Below are experts of layer 7 (counted from 0) of a mixture-of-experts language model. Rows are named router (the router's row for the expert) and show model dimensions 240-287. Each number is 500 + 25 x the weight over its row's rms, rounded and kept within 0 to 999. Numbers have three digits each.
Before each expert's rows: "comes after" lists some tokens at least twice as common just before its tokens as in all text; "mostly gets" lists some tokens that are sent to it at least half of the time. This comes from a sample of Wikipedia text that the model never trained on. Tokens count by the router's weight.

# expert 206
comes after: " in", "19", "–", " 18", ",", " the"
mostly gets: " 2014", " 2012", " 2013", " 2008", " 2009", " 2021"
router:465484506466523538464541517544449519472501510499484500490517504511476483500457505492534509472511507496435504499473457504494502490469524500498466

# expert 138
comes after: ".", "′", "–", "°", ",", ":"
mostly gets: "000", "00", "42", "500", "03", "05"
router:506456486473525544522516523477476507459483524503468475516526510469444479466499509505540530512499526475462504525495480507492513479449552492484472

# expert 22
comes after: "\n", "\n ", "  ", " Born", " Genus", "\n   "
mostly gets: " Clade", " Starring", " Directed", " Genus", " Synonyms", "Scientific"
router:478466528509510528514528549481499507510491475468493507474492478522508490512510488535501481478477511485499505512488487513514505504459491505490551

# expert 238
comes after: "|", " |", ":", " Division", " on", " Set"
mostly gets: " four", " five", " six", " One", " ten", " three"
router:530443507509504553518468491483472512473509502488542542499509539556519528491490475511524461508518515471478501490510526500534476485518529512484497

# expert 46
comes after: ".", " was", " In", " in", "In", " member"
mostly gets: " After", " MPC", " Later", " Before"
router:498493517484517506521485532472498510453511468459527476479498537427480482492505538529557467512490499526451522539468496515518537481493516486493485

# expert 250
comes after: " the", " and", " or", "  ", " well", " mother"
mostly gets: " population", " older", "ician", " Medical", " actor", " Municipal"
router:517496496494496527469465522451541522530488500464525525486508537446492475491499519521492519511480410506454508505475492526511485492413506494479495

# expert 144
comes after: "-", " in", "–", "|", " and", " part"
mostly gets: " Bishop", " windows", " Count", " Con", " roof", " Blues"
router:534496515498506506526538526552548518473503495473547485478489492507475483481486600515520452521481522550495516527499514511525507487514513494479521

# expert 191
comes after: "|", " |", "\n", " September", " January", " October"
mostly gets: " GK", " 02", " 28", " 27", " 31", " 04"
router:532432520512517524504467524511463521497508491476537509485514533546505525504507478508457480490499521487468503521502480493497499502452538509490484

# expert 0
comes after: " |", " the", " of", "–", ";", " −"
mostly gets: " minor", " sexual", " LC"
router:508474509485498537520452509499512529445501439477534498474520538535488483491497552530507478523488516492456517490493427517520545487503495502489467

# expert 113
comes after: ",", " |", "=", " In", " in", "In"
mostly gets: " Swing", " %", "Film", " vocals", " parliamentary"
router:510484529497527517518542516461524510492487474487506458473477500513470488512486495503492542521490520490512526512466517535537524481500521495475519

# expert 248
comes after: " was", " and", "|", " |", " is", ","
mostly gets: " elected", " appointed", " deputy", " Male", " Tat", " assigned"
router:532476529489484519527500503474511519493494517469536505489520537518482466493516513511490556506479490533508522492473484519529506474505527497500449

# expert 10
comes after: ".", " of", " in", " where", " across", "′"
mostly gets: " There", " These", " This", "There", " beetle", " Another"
router:506460518488476507507539513497572511453502472481516479479515486478480517496487560511493520522468496496508519485495424515539555491483515487479496

# expert 85
comes after: " the", " (", " and", ";", " \"", " their"
mostly gets: " abuse", " split", " %", " CC", " correspond", " benefit"
router:499493508490536523513491524484529531425474450477511486492493524548500494496498534484513475544473454517510514535483538509535535483491512504470495

# expert 2
comes after: ")", ",", "s", "e", "er", "i"
mostly gets: " and", " &", ",", " or", " ,", " ;"
router:500509512516539532488544525545482526509493512496508497465562502507497495475451479518467514494462443489461520485482511539508470489502491508469521

# expert 224
comes after: " |", ",", " the", "'", ":", ")"
mostly gets: " Votes", " Assistant", " Work", " util", " Ryan", " prominent"
router:520487514504497529508484516520570521516512499457528501481512486481482467499487518490532489549485469478469528540480456522514517487517512495505469

# expert 108
comes after: ",", " that", "s", " and", " 0", " where"
mostly gets: " whose", " who", " which", "which", " workers", "His"
router:516487501486496519429427498449566496526485509477527529503514536475479435487499515532521566513492454500512526518477517519526550483509515481477451

# expert 94
comes after: ",", " in", ":", " In", "born", "°"
mostly gets: " Cambridge", " DF", "which", " 1955", " 1954", " Kirk"
router:514490511481528525490537538479539509539475506465526503495539482528486430501500529523445520529483491534463512489483496507534504472463522467468491

# expert 97
comes after: " |", " the", ",", "|", " December", " May"
mostly gets: " LINEAR", " Candidate", " 1952", " 1924", " 1954", " 1951"
router:528502514490512531487518516485466531494487520454528504471514505510487479491497528516521499530486503503495516518479490522508540477501526500483462

# expert 123
comes after: ",", "s", " is", "a", "o", "es"
mostly gets: " married", " vice", " directly"
router:534479526483533511499506526480494517458485519477523534486498509534500462499525443512488511537473452524495523504489486525498533483435533469487466

# expert 145
comes after: ",", " of", " the", " in", " The", " by"
mostly gets: " Kil", " flag", " Liverpool", " hair", " wood", " Flor"
router:489487518481514516518489522540544533417488479495545506455506533573491445488491517519513524481481531506532512471484487522534497472448514494476464

# expert 237
comes after: ".", "\n\n", " of", " and", "=", "-"
mostly gets: "In", " In", " up", " According", "On", " Res"
router:516481533504516486476550523477530505448499521497495503512478465555493466441478510521531484481500507490465492470501470529517495497497511521452487

# expert 105
comes after: ")", "s", "a", "r", "es", "er"
mostly gets: "ović", " Benjamin", " Š", " Mich", " drums"
router:521482505496503503473543531418521507470481559474531489471483523503499458479501531502490472528494485562452525515491526521518526478515522492458456

# expert 49
comes after: "\n", "|", "i", "k", "e", "g"
mostly gets: " @", " FW", " Stewart", " Anderson", " Racing", " Singh"
router:525479523479484521521461516458522523441503476478529477471529508511484542497489554545468570503487499488451515471477460519521524475503503498474466

# expert 161
comes after: "-", "–", " in", " It", " it", "In"
mostly gets: " Lem", "frac", " Dest", "based", " Victor", " is"
router:513504521504508507481488511497537525431516462484506488481518527492484499481512513532432520526483497526527522496478502515525512469499522497482512

# expert 127
comes after: " (", "(", "{", "–", "1", "19"
mostly gets: "loan", "Gls", "aged", "DST", "#", "born"
router:502484529493520536467466542472449534503485471477529473497579473534474534463520462527514500492517467497521526469488529522495488484475494480464522

# expert 198
comes after: "-", "|", " Preceded", " Stat", "al", " •"
mostly gets: " Coordinates", " Genus", "Scientific", " Genre", " Phylum", " Binomial"
router:526486509504504555495529511484529504515492463501488441488493459536485528481500463547476456437484506457527516469493474503519507503472505471480546

# expert 3
comes after: " the", " a", " The", "The", " an", " this"
mostly gets: " number", " album", " group", " song", " film", " band"
router:518491493485540517463498564489529530523501451502512457490521477528491510472483434495515508485487494476497497488472523513513524496471514468507517

# expert 63
comes after: " |", " of", " to", " by", " and", ","
mostly gets: " Gary", " CZE", " Rick", " Justin", " Steven", " Du"
router:520486514483497520507472514544534529521497455490517515481526513485486492507465556517520488552480533526475528484470466499531524479512493485481479

# expert 124
comes after: "|", "\n", "\n\n", " |", "-", "="
mostly gets: " Dav", "The", " Fel"
router:505509515493517518515505517527461514487491495467508509474515530495501481499484585518471486528488518512500504481492550523510530474469537494484514

# expert 33
comes after: ".", " of", " in", "′", " the", "°"
mostly gets: " east", " northeast", " south", " north", " west", " northwest"
router:509492523491475525519436529487515519432492530476493475490517481441486464486499498506463563491497553541518533497488526533524563474522516488488482

# expert 233
comes after: ",", "|", " Jul", "=", ";", ":"
mostly gets: " Tony", " Dick", " Ron", " Alan"
router:514480521484500511505470519480488520475484421486503493483532511472487427484483496506450506543476495528498525511477531531520503479473519483483464

# expert 117
comes after: "\n", "-", "|", " =", "  ", " 17"
mostly gets: " Arthropoda", " Animalia", " 978", " Douglas"
router:518477521489516518456519528484491507526481502492526489479502521507479492514526555513471486531494476497479525535466502519525528483470511485466465

# expert 240
comes after: " the", " |", " in", " \"", "-", "  "
mostly gets: " Best", " Long", "Best", " Density"
router:521489508477481521504469538510512529483506482494520470478518525506475476502483529487481466527493539496475540480479463534530475470500502487494522

# expert 222
comes after: ".", " of", " \"", ":", " in", " ="
mostly gets: " mot", " sn", "Bel", "An", " what", " Buddh"
router:501502509507496511463490491500481522497509488471504496484510499542488483488490521498478518484472419497509532512476477520520547474459524493473514

# expert 79
comes after: " of", " in", " for", "'", " the", " to"
mostly gets: " its", " their", " his", " the", "The", " her"
router:499484520468481544515461489537483523489512488487517546480478501523521517514437479488493486453501506472497542496485502512538520486477530489491472

# expert 241
comes after: " the", " and", ",", "'", " his", " an"
mostly gets: " wife", " mor", " reign", " housing", " Japanese", " daughter"
router:503495530484499524465493517546575512499492517479504527476513547516507464480492480495506502510484462526526518512491514522512511494451510497487478

# expert 249
comes after: " |", ";", " –", "19", "–", "/"
mostly gets: " GF", "One", "Born", " Xu"
router:514485523482508510507548513470469515430490498496522498469501531501490519498500499508546483493483486548518509506499432521505529491448508501474464

# expert 35
comes after: " |", "-", " the", ":", ";", "_"
mostly gets: " knowledge", " SWE", " ability", " need", " MPC", " FW"
router:505480516473489514491463513538568511457508497481532524487520505505495505489499518526518528532487519533501529510481478518524498474519525489486481

# expert 130
comes after: ".", "s", "e", ":", ")", "\""
mostly gets: " iron", " Bob", " Meg", " Fort", " mus", " Rab"
router:526476522497504500502490521504552523473484530452532523484510526491480522482495494521502477529487466555505524527497490508522534488487515480480472

# expert 216
comes after: "\n\n", "=", " the", "-", " \"", ":"
mostly gets: " mon", "Pe", "Pri", " arch", "Comm", " pal"
router:489507517510545522456499518509497534476475467500500476484512486561479510468496520526543444468479462508468529476483523525515521488517537471460517

# expert 5
comes after: " to", " it", " was", " he", " they", " that"
mostly gets: " has", " are", " been", " be", " have", " would"
router:532496546500512518419491524501504500497477501490522518505498512535513479496493501482530513447471510502498527497469457535507481510431499485495508

# expert 13
comes after: " |", ")", ";", "o", "born", "ile"
mostly gets: " son", "featuring", " daughter", " commander"
router:501478518490496517504476524503526519464481505469547493490534527510493542495499475511501566513491466527502519520493489512519484471489504474487463

# expert 147
comes after: " |", ".", "|", "n", "i", "an"
mostly gets: " Lieutenant", " Alex", " Helen", " Robert", " Ross", " LINEAR"
router:506486508488522518484481516508509516505495526448508510483509506430492432494505506509507500514477431500460527511488472526523534483493500478473478

# expert 232
comes after: " the", ",", " of", " by", " and", " with"
mostly gets: " Nin", " CB", " Pope", " Mr", " Il", " Shin"
router:485496518511528517499486510495522558478462474499501484484506528538479495502492512534505466477493534539511499504490502499515478498448564512491511

# expert 211
comes after: ".", "s", "a", "e", " Alex", "y"
mostly gets: " st", " Jones", " Motorsports", " Ltd", " s", " uns"
router:509511521480523525525483524433547522508504512475557499487516520532485479488483525515508493551481456503505526524491545517514503458489513512481513

# expert 195
comes after: " a", " was", " is", " an", " \"", " are"
mostly gets: " un", " \"", " '", " i", " “", " exc"
router:524517520470502511477485524505523505497459515479526500502477534554506498489517472502515490461466529467501521522503511505490553502451506484469537

# expert 217
comes after: " |", " was", " (", ":", "'", " is"
mostly gets: " 41", " Fred", " 1st", " Unknown", " taught", " D"
router:521484526482493505468487517512515510527496499475536490483522489499488483509512541493495537506487458474468517492465460524515518468514513495474473